Experts of a small language model.
Size: width 128, vocabulary 4074.
Experts: 32 ReGLU neurons an expert, 4 picks a token, a softmax router.
Below are experts of layer 4 (counted from 0) of a mixture-of-experts language model. Rows are named router (the router's row for the expert) and show model dimensions 0-127. Each number is 500 + 50 x the weight over its row's rms, rounded and kept within 0 to 999. Numbers have three digits each.
After each expert's rows: "comes before" lists some tokens at least twice as common just after its tokens as in all text. This comes from a sample of Wikipedia text that the model never trained on. Tokens count by the router's weight.

# expert 15
router:647457580505477445445513511442469530407536471381548512438360438494586535486520513336461504544491494512495546493417529558528534505470591504499477454499584542522471472591467527496461540441456440418468428500463482493529527516475554491565429501498528503446529461446579481520513515416568490513428502529512438492547536568482472500439477494541590508452522492552445476577466459474510509496614
comes before: "-", "|", "==", "=", "S", "==="

# expert 51
router:517558523531464461476523516438471496397502488452537444453513480509556521593568575423506506521447492506535571576368447421563522512494536440424472521432598556509379484575461467481455508451414463375455444483509503538547494548479464524518445514487534478524528443415570630528444566524530496496505437527518512551533509511522495541496474465502557630486604479506423427473439471451528517459498
comes before: " |", ",", "–", ")", "%", " ("

# expert 9
router:544514562562445418451475560456436570414542490439566446440480447492550429471550543435436567513553473499532569482440488481557541533436558445448436549526594509510448448537519564603450550458470454433441472518430517560507529557460421538519432531561582460493530459453553556540436551511576513548453520507496458529572548565432446448476451443572554556433538500558455482530444430498501564513557
comes before: "5", "6", "7", "0", "9", "4"

# expert 80
router:549492562561434440444453557455440552400467523441560435440478445523547450489543536429428592503532444511544572472460450509555537540435559444434448558535579487518442451556513518560457555437457445423450481506432532548479551549437464524529427506537563440505531451454560536563459520494595537556458505498475466550569550553428428437487435463574544546464524448567488464501450429516511582464562
comes before: " ", "0", "5", "1", "4", "9"

# expert 23
router:556491553553432411464444565444426552421507576433557432445456436518555440506538542428455556493524459496542551461441463444572538525428542439446440565525575466549445452540541542542460558447423445435443443540445517545469541563459461554540424504551558483471511447452535556550482535505588510570449503487501475540582554578426457449472439440548535542464537486563480514521454428512507580477559
comes before: "–", ",", ")\n", "-", ")", " |\n"

# expert 72
router:473469497552435461474524542440492513430542466469535490422492466520534444489518531406439505487551471481498565519431537536521545536419547468529354516522589530541416423523493524533434547497450497475381485492457489609505521590411515557493421584512574493538508426474581510564456530542546507561463492523556535555525527579471475519488438370515534602470539460558503502477367455518537534522521
comes before: " |", ".", "–", ",", ";", " |\n"

# expert 10
router:545518509522477488405523531477435499498467555472588462466497504456517436462570564443391536550528447507552574475464472446603534471442555475438409492589563461459447471522445491442414599472485482414432489554473526555509542602449464470499438559526530500547500472397579561556552505503600494525443490503455473542571627507435443471447472450558526523502557511535500516575470442456480558452531
comes before: "201", "200", "202", "1", "199", "2"

# expert 43
router:506495538509442461436507574474452567391460519492526563381491417552481497539589576415483467461527444516500524474491458503518492601434469473486483549519583513511464482548539553570507561443483477461456465489498520544534506623434481558563405487582551480515569460503530477561466527437562506589428444512518485544585520523367409433491488407550549547503515488526513477499417406515461543484549
comes before: " of", "s", " in", "ing", "ed", " by"

# expert 81
router:547491553556440419437479569445437559404478517456554439448464435531559445490546537424456607497529468504537563493446500476547529525436573436434460551514579500562425441558506519571455565447440452452437460525444530554498536562448469512521433520573573459512525454445542564562479535554569527547434511524493477552560551557428426446494459466579551540476552427532454466531450436528511556441554
comes before: " |", ".", "–", "0", ";", " |\n"

# expert 57
router:598480534500367416453490552436439524479521507459587545444510424563543480543553512462482565494497505501552537484435506463548495518409528452502447522546587515468465454507496485576506482497416495450490464471483493537464466563420525560604472551558514439531560456434503533535452513485612561578447438442482525520558552490486439456484471361585552515459517503504465470540480390592494592436527
comes before: " a", " the", " been", " not", " was", " also"

# expert 50
router:564507540498475473442445522431440512389515468451532457482468448573560491466533509448431562491548448488578549499476536469512521508437537474448468498484593570479459461476449513533409572464453375353486452518418480529510530505501502583504398561515496513538498534413497545510415492531547458485481461494498438601542565515493500465515460483539460565479606495546428499569504435523483607484632
comes before: " and", " ", " The", " but", " which", " the"

# expert 30
router:557506559565442425460456582445435572436469515442564446462493448481545415468545553422436561514536447518560551447440505488543531537434556452451449562497578489532428438535501547567450552443441446401436466512442544559488534562461406537533455527545574460491522457446538561550458527519585531549443492497523460536571544567451434429486479441568541553462547470542452491511439435496492563475561
comes before: " |", ";", " |\n", ".", "–", "%"

# expert 20
router:487448539488498496412540547420489479480416531486546564450471430488493477543513530466499479513480406518529497555517538509519480607462498494532498527515496461457441452510544571532427536434541512447462458557445617573545514542399551505500408498536594473536528450445612469575497585455574512632466494466532436569562547494460407417504463410528406520443540527546562435525423471500520520524534
comes before: ":", " of", "s", " in", " Hot", "\n"

# expert 41
router:560513558552448419446433565441450557416497487454556456441456431488556474461548543445446573492532464474554556460447504495552542533432536432466436562498587451545421443533506504491459565433446449429433474549443516563498554571452462546501439504553555453509509451464522569529428532480584541548451557482469458543573549573455427444464464449558544558406513486553455503538437416497529558467563
comes before: "-", " ", "|", " (", " S", " T"

# expert 14
router:495536636471469470456460563444418598461477559480498541478501449554561507492501483493523518543501492417530530538467476474524489586458472436480446532512477502534492403517502468534460585436525510479464478503466611637468458537502571545440476533509547448499476442401532459633577553511572504541444506471480470561515527538402405436491413507535457553441633540485542476513450490511447569519542
comes before: " ", " the", ":", " of", ".", " in"

# expert 49
router:543497549456454470464515510422492506441516525341502507459455479632618501573552468452453606535533499496493541477463473481483520518434516440435510561511518509484439427500576470535427494424476447497518492538493494537521446515411537476546456486516507441511508505423600445553440620493497451448536437475542458442497552558520400526424436513541546564500537534521379471496489442535424556429532
comes before: " ", " |", "g", " %", " (", " Votes"

# expert 33
router:566494568550431426465487594450434574425484478447542493452472443474536447481549562415474537529546476455516568506445505502558526546442553445442458545485551487559430452551501536560447549422456451429432482571462543521457513611440433562551434474579580440524530445459529556543449537516568501550454545501514470532592536549442452413447462448567534571535541504560465473517461444542485547474568
comes before: " of", ",", " in", "\n", "s", "'s"

# expert 11
router:558473561557438429437465564447452572430491496443554456453462433554549438484534540429436554484533460519535576475432510480551531515436566450432447563503559488529433457542491534543464562445446445424446448511439519556461556560443451527552434531522588460500544446448549554566507521506584536547436492530490462541571556576422443435483454422562551549447545453550465468524445440523491567468570
comes before: "|", " |", " ", "–", "0", "′"

# expert 21
router:544514560570441424440474562454425566437488493441557438433466435501540437480556538436429549483542448535534559495458455466552540519445564442431441562508590461515437448539494539532449566425452443427438465522452521558458558572451434566548431529541564467522535471452542551547462536529583522557446478535472470548566566563437454463469457433556543552489547460536471461534457415510538569455556
comes before: "201", " |", "202", "200", "1", "199"

# expert 70
router:546484581556439426450445573459433562428495497442559460445468432517556440494539548418446586536531463486533560469443464499548537530425555438445451564540580472545425450560513564542458557452427459434441446546444516552482546557440450538540434549528564465459537456442566548559455547487562521553454504484476479541570549544426450416467456456572563566492531481546480482511447443535519562484561
comes before: " ", "|", "5", "3", "4", " —"

# expert 66
router:553498558576430424456440563458448585412552515436560440448482437505569447503518533423445574537533445495540562479462493465544537513430550446463446547488578435565425449507494500582466564472442458443450452518450521533470522572460463553535438525566586456491514437444551549552472542529570508565445473512544474564560559616454453436474471439568543535445539479540488516522464426497526564496571
comes before: " |", ".", "–", ",", "6", "7"

# expert 1
router:555512557558441421419441561443447562444508518445562450458471426570521445467553538431430596487512436512542558477450482457570523538433549448455453611504587438464432442544501494514476544436448445426475452530458541567493555557452494588526443536575560471470554493454533541545507544507591485550436515465457466549561559571455435468469458465542561547478527453535469454532438421520521553497550
comes before: " the", " a", " his", " an", " their", " her"

# expert 3
router:615573566530453452410437529376464577463539555451530531518454436517605515566541536498463589555556412482505503481406500477508520569422549480380481518452553543514426404501512508472485515482425477446466449549481594531445513516516544613518443498573548494504521477462456549503502566543542580530394467444492505567514534506504426534494502492492494613527503488483489434502487454439448536478515
comes before: " the", " a", " his", " their", " her", " B"

# expert 79
router:549542555546429420447461527443428562432502494440547467455463424585557463483556521433438583512536470485511556481440477555519504544435583440438444567504578453506439459549488607532456558444459436443465453548460550551505511570458501532541434518597574480533521455441532544547471552530597536531457521478465467547565549570443429435477453452564532555446526502533485459536447422526501564455559
comes before: " the", "|", " a", "-", " be", "=="

# expert 62
router:622508514527482464482461535451448511456457514360549511507493448563563447476525512412432526537542462541450653471518472495528503511472512472464470515506589595524479473553517496460464490473470380364455501521468479510506481516487561497532432524557573485528537527438600538531484519561562523513400552548511497515550565494470452480516429483562533650481537576504382531487478477538521549498553
comes before: " ", " —", "|", " +", " N", " −"

# expert 5
router:525499573519421455539492572395453554472511540451514541377533448475499505520548498452522534510518456517473526509454452574524539620430479446400508554517467541550397448569529494476468533475464511515457451447413573548472500487406520478470434458543523421510505398471506543523454590496514537589397505463524479594508510424434477462549526475525529642515549491505532497473455418444476551553567
comes before: " of", ",", " and", " in", ".", " to"

# expert 4
router:547481541547479463431564525417470517460586482495516577454480487546490497477540587465492461503465516506506554453458387456492589646433512436432504480535495562571458442486477458555516562528497447452429459530456619595537506553514489549443476515498523469498545413418476539504585550481523551490449469462524388565546527511460502487464438471538574580449611493536467545509486435418453560443530
comes before: " of", " to", " by", " in", "ed", " for"

# expert 8
router:512504533565412465496502568497534567468513525494559515449502431525480518471489476472448502447497497482539544449435496471478510539443422428485462510576539506552431455491539470478511534464436488460444419483392538541495506600433534536524460606529548397496582513428458540541496432506505541557326450417526433538543602472523508536526401476630536574540531498541544469535447478488530590521553
comes before: " the", " to", " a", " by", " in", " that"

# expert 19
router:591490558567423426396489522430462553472540447434539514498455408582515518463541484464479564557533464469506542445463533504513499578467573487457446536474555465446454458548521547505510549431439446442499487563473607565523505511502529591499458538638563514509539468394484528522514546532592530517452515427479402616539587595502427546476468487496535546434501525521528480542451428509471529450499
comes before: " the", " a", " his", " an", " her", " their"

# expert 86
router:561490550567436426451491570451424570440515549438556450452458451493559455505532545436461578516557451512532571478436461468548529537439538443445440571509592491551423453549498545566465554459433447431445460506445535558477557557433447545516426507540582460484520454447536552536464539517592541542442523485480478537571562569440435428479459435565543558467551478545463468530442434508512576475565
comes before: ",", "0", "7", "5", "9", "3"

# expert 18
router:556512529538507443455467579457425548490495521465551490483494479480556376528524499455397641534492456480489567485469446431479523514456550460432457555525577576533452440592434497493490550465515437392474425539420493541462473520468559512550433562519534504471530505461573517502534538550569551504415547475453420586558523491475411461546436449553471537474507585509490421534480462564558554578558
comes before: " ", " The", "==", "|", " In", "The"

# expert 31
router:542481526480471451504499531388448554516461505409545514415465462497575561510490509462474472538516445517468610515444499491597559519489566511452494527519521489522427425576457541508420495460448406362412406429449484492489465507498561479560412550501544416500577496483598516491482548448593487516451548492516472520529497488452441512453458404542452495465484572592446398570470442482541531473543
comes before: "==", "The", "===", "-", "In", "S"

# expert 0
router:553482559553437433457457574449433550408503521439561422445474430489538447470551536433455547514538465480544568474442481507551527536454539449442447553512594490531430452546534549555462559443446446429445466529451519542478561578447443538539429510541574466491543448454540554551415530513583531540445491488464460531574548577431451416446438442541543549456558489551468483549447425530507553457565
comes before: " ", " |", "1", "0", "–", " |\n"

# expert 39
router:604539555612411467491500575460466521462584557479516518465448469507479424544513526465454517556515482410542543465439546503476529537447654441454448498575553498465418436542500568472503544477504448483479497481435461501551544582407450541490455545600565494460525500476491541517460516448535568516444465531554456504609555582491444509420436486551463584459484497589460459485524415549440523476523
comes before: ",", " (", "\n", "'s", " and", " B"

# expert 68
router:535572537522496482432503493449424511495491507386573485504466495502615465465633558505429497474593490503510543470434487488552609514475534482519492558561542478483439445580450488541471502529493512473486498556457488508465607634476506447456458586469512470556537463491561527573535543439616537528467510523428475474567611511491420439428491412595456497511523470539444499570479454559482559491543
comes before: "201", "200", "202", "1", "2", "199"

# expert 46
router:559530563561449432447483574451435557435508550446564448436477432513527453500544531429451601513550439466542564459433477489543533535451576431435445552519558471524438457559541547545448561451456457430450442511448538560495558575443429544547444516543576459499543466456529566532467515514589518547444522494460478549567555567437422435465457437568542556464552497556473491536446444539504566469561
comes before: " ", "-", " was", " L", " S", " C"

# expert 29
router:538452544479419474381471494477465542451490477399627452514407479572557484437550524470481488535515485453468600506400480519523567576492552489521483499457600565542417450539475523574364529550467447537453503550439513522492574495503501463518413573498547513510496459473557473579469507481617486541491530488471469529571506521504476515509438441507501525372522442547368494560458481497524524479523
comes before: "0", "2", "1", "3", "5", "4"

# expert 44
router:503487581495467458429552524446451563412564529480498519511465480571502491556517471471403484548505460488496531506464452502469562550425518422452482547480602500433440448481490499459535565373506490482462427504440555478457499592362477509453445507476594474546499414466453551511398531525495528520431519517572480570547540549501467523453407520601448598552537485527397450472430452535571528493504
comes before: ",", "\n", " and", " (", " City", " in"

# expert 64
router:484478561545492419409527547440498490490527538467545491508452499470554379559591488456438522561509450468492541546377441508461559540482561484430474495460497578530462470542463514467484529400429458453458497483377502605486540543432565508547438569510562530555503441444513539549500542569565477576405511510464428534552516477520485436420452486532457562469454418532539437568463448474533602496514
comes before: " ", " •", " S", " C", " L", " B"

# expert 91
router:542548561545432426451466546461446541445529524451550472451474424536533449492535529436436597484546464536542570461456503408544545559433513450453460571513569471494430445522487551582466564446432452418443475480453543555492490603463482563561416499509545464448538477448500545527508524501589520558442485474486461553586571552438456440487445430572582548451556452545498492529460415537566564503553
comes before: " the", " to", " by", " in", " a", " was"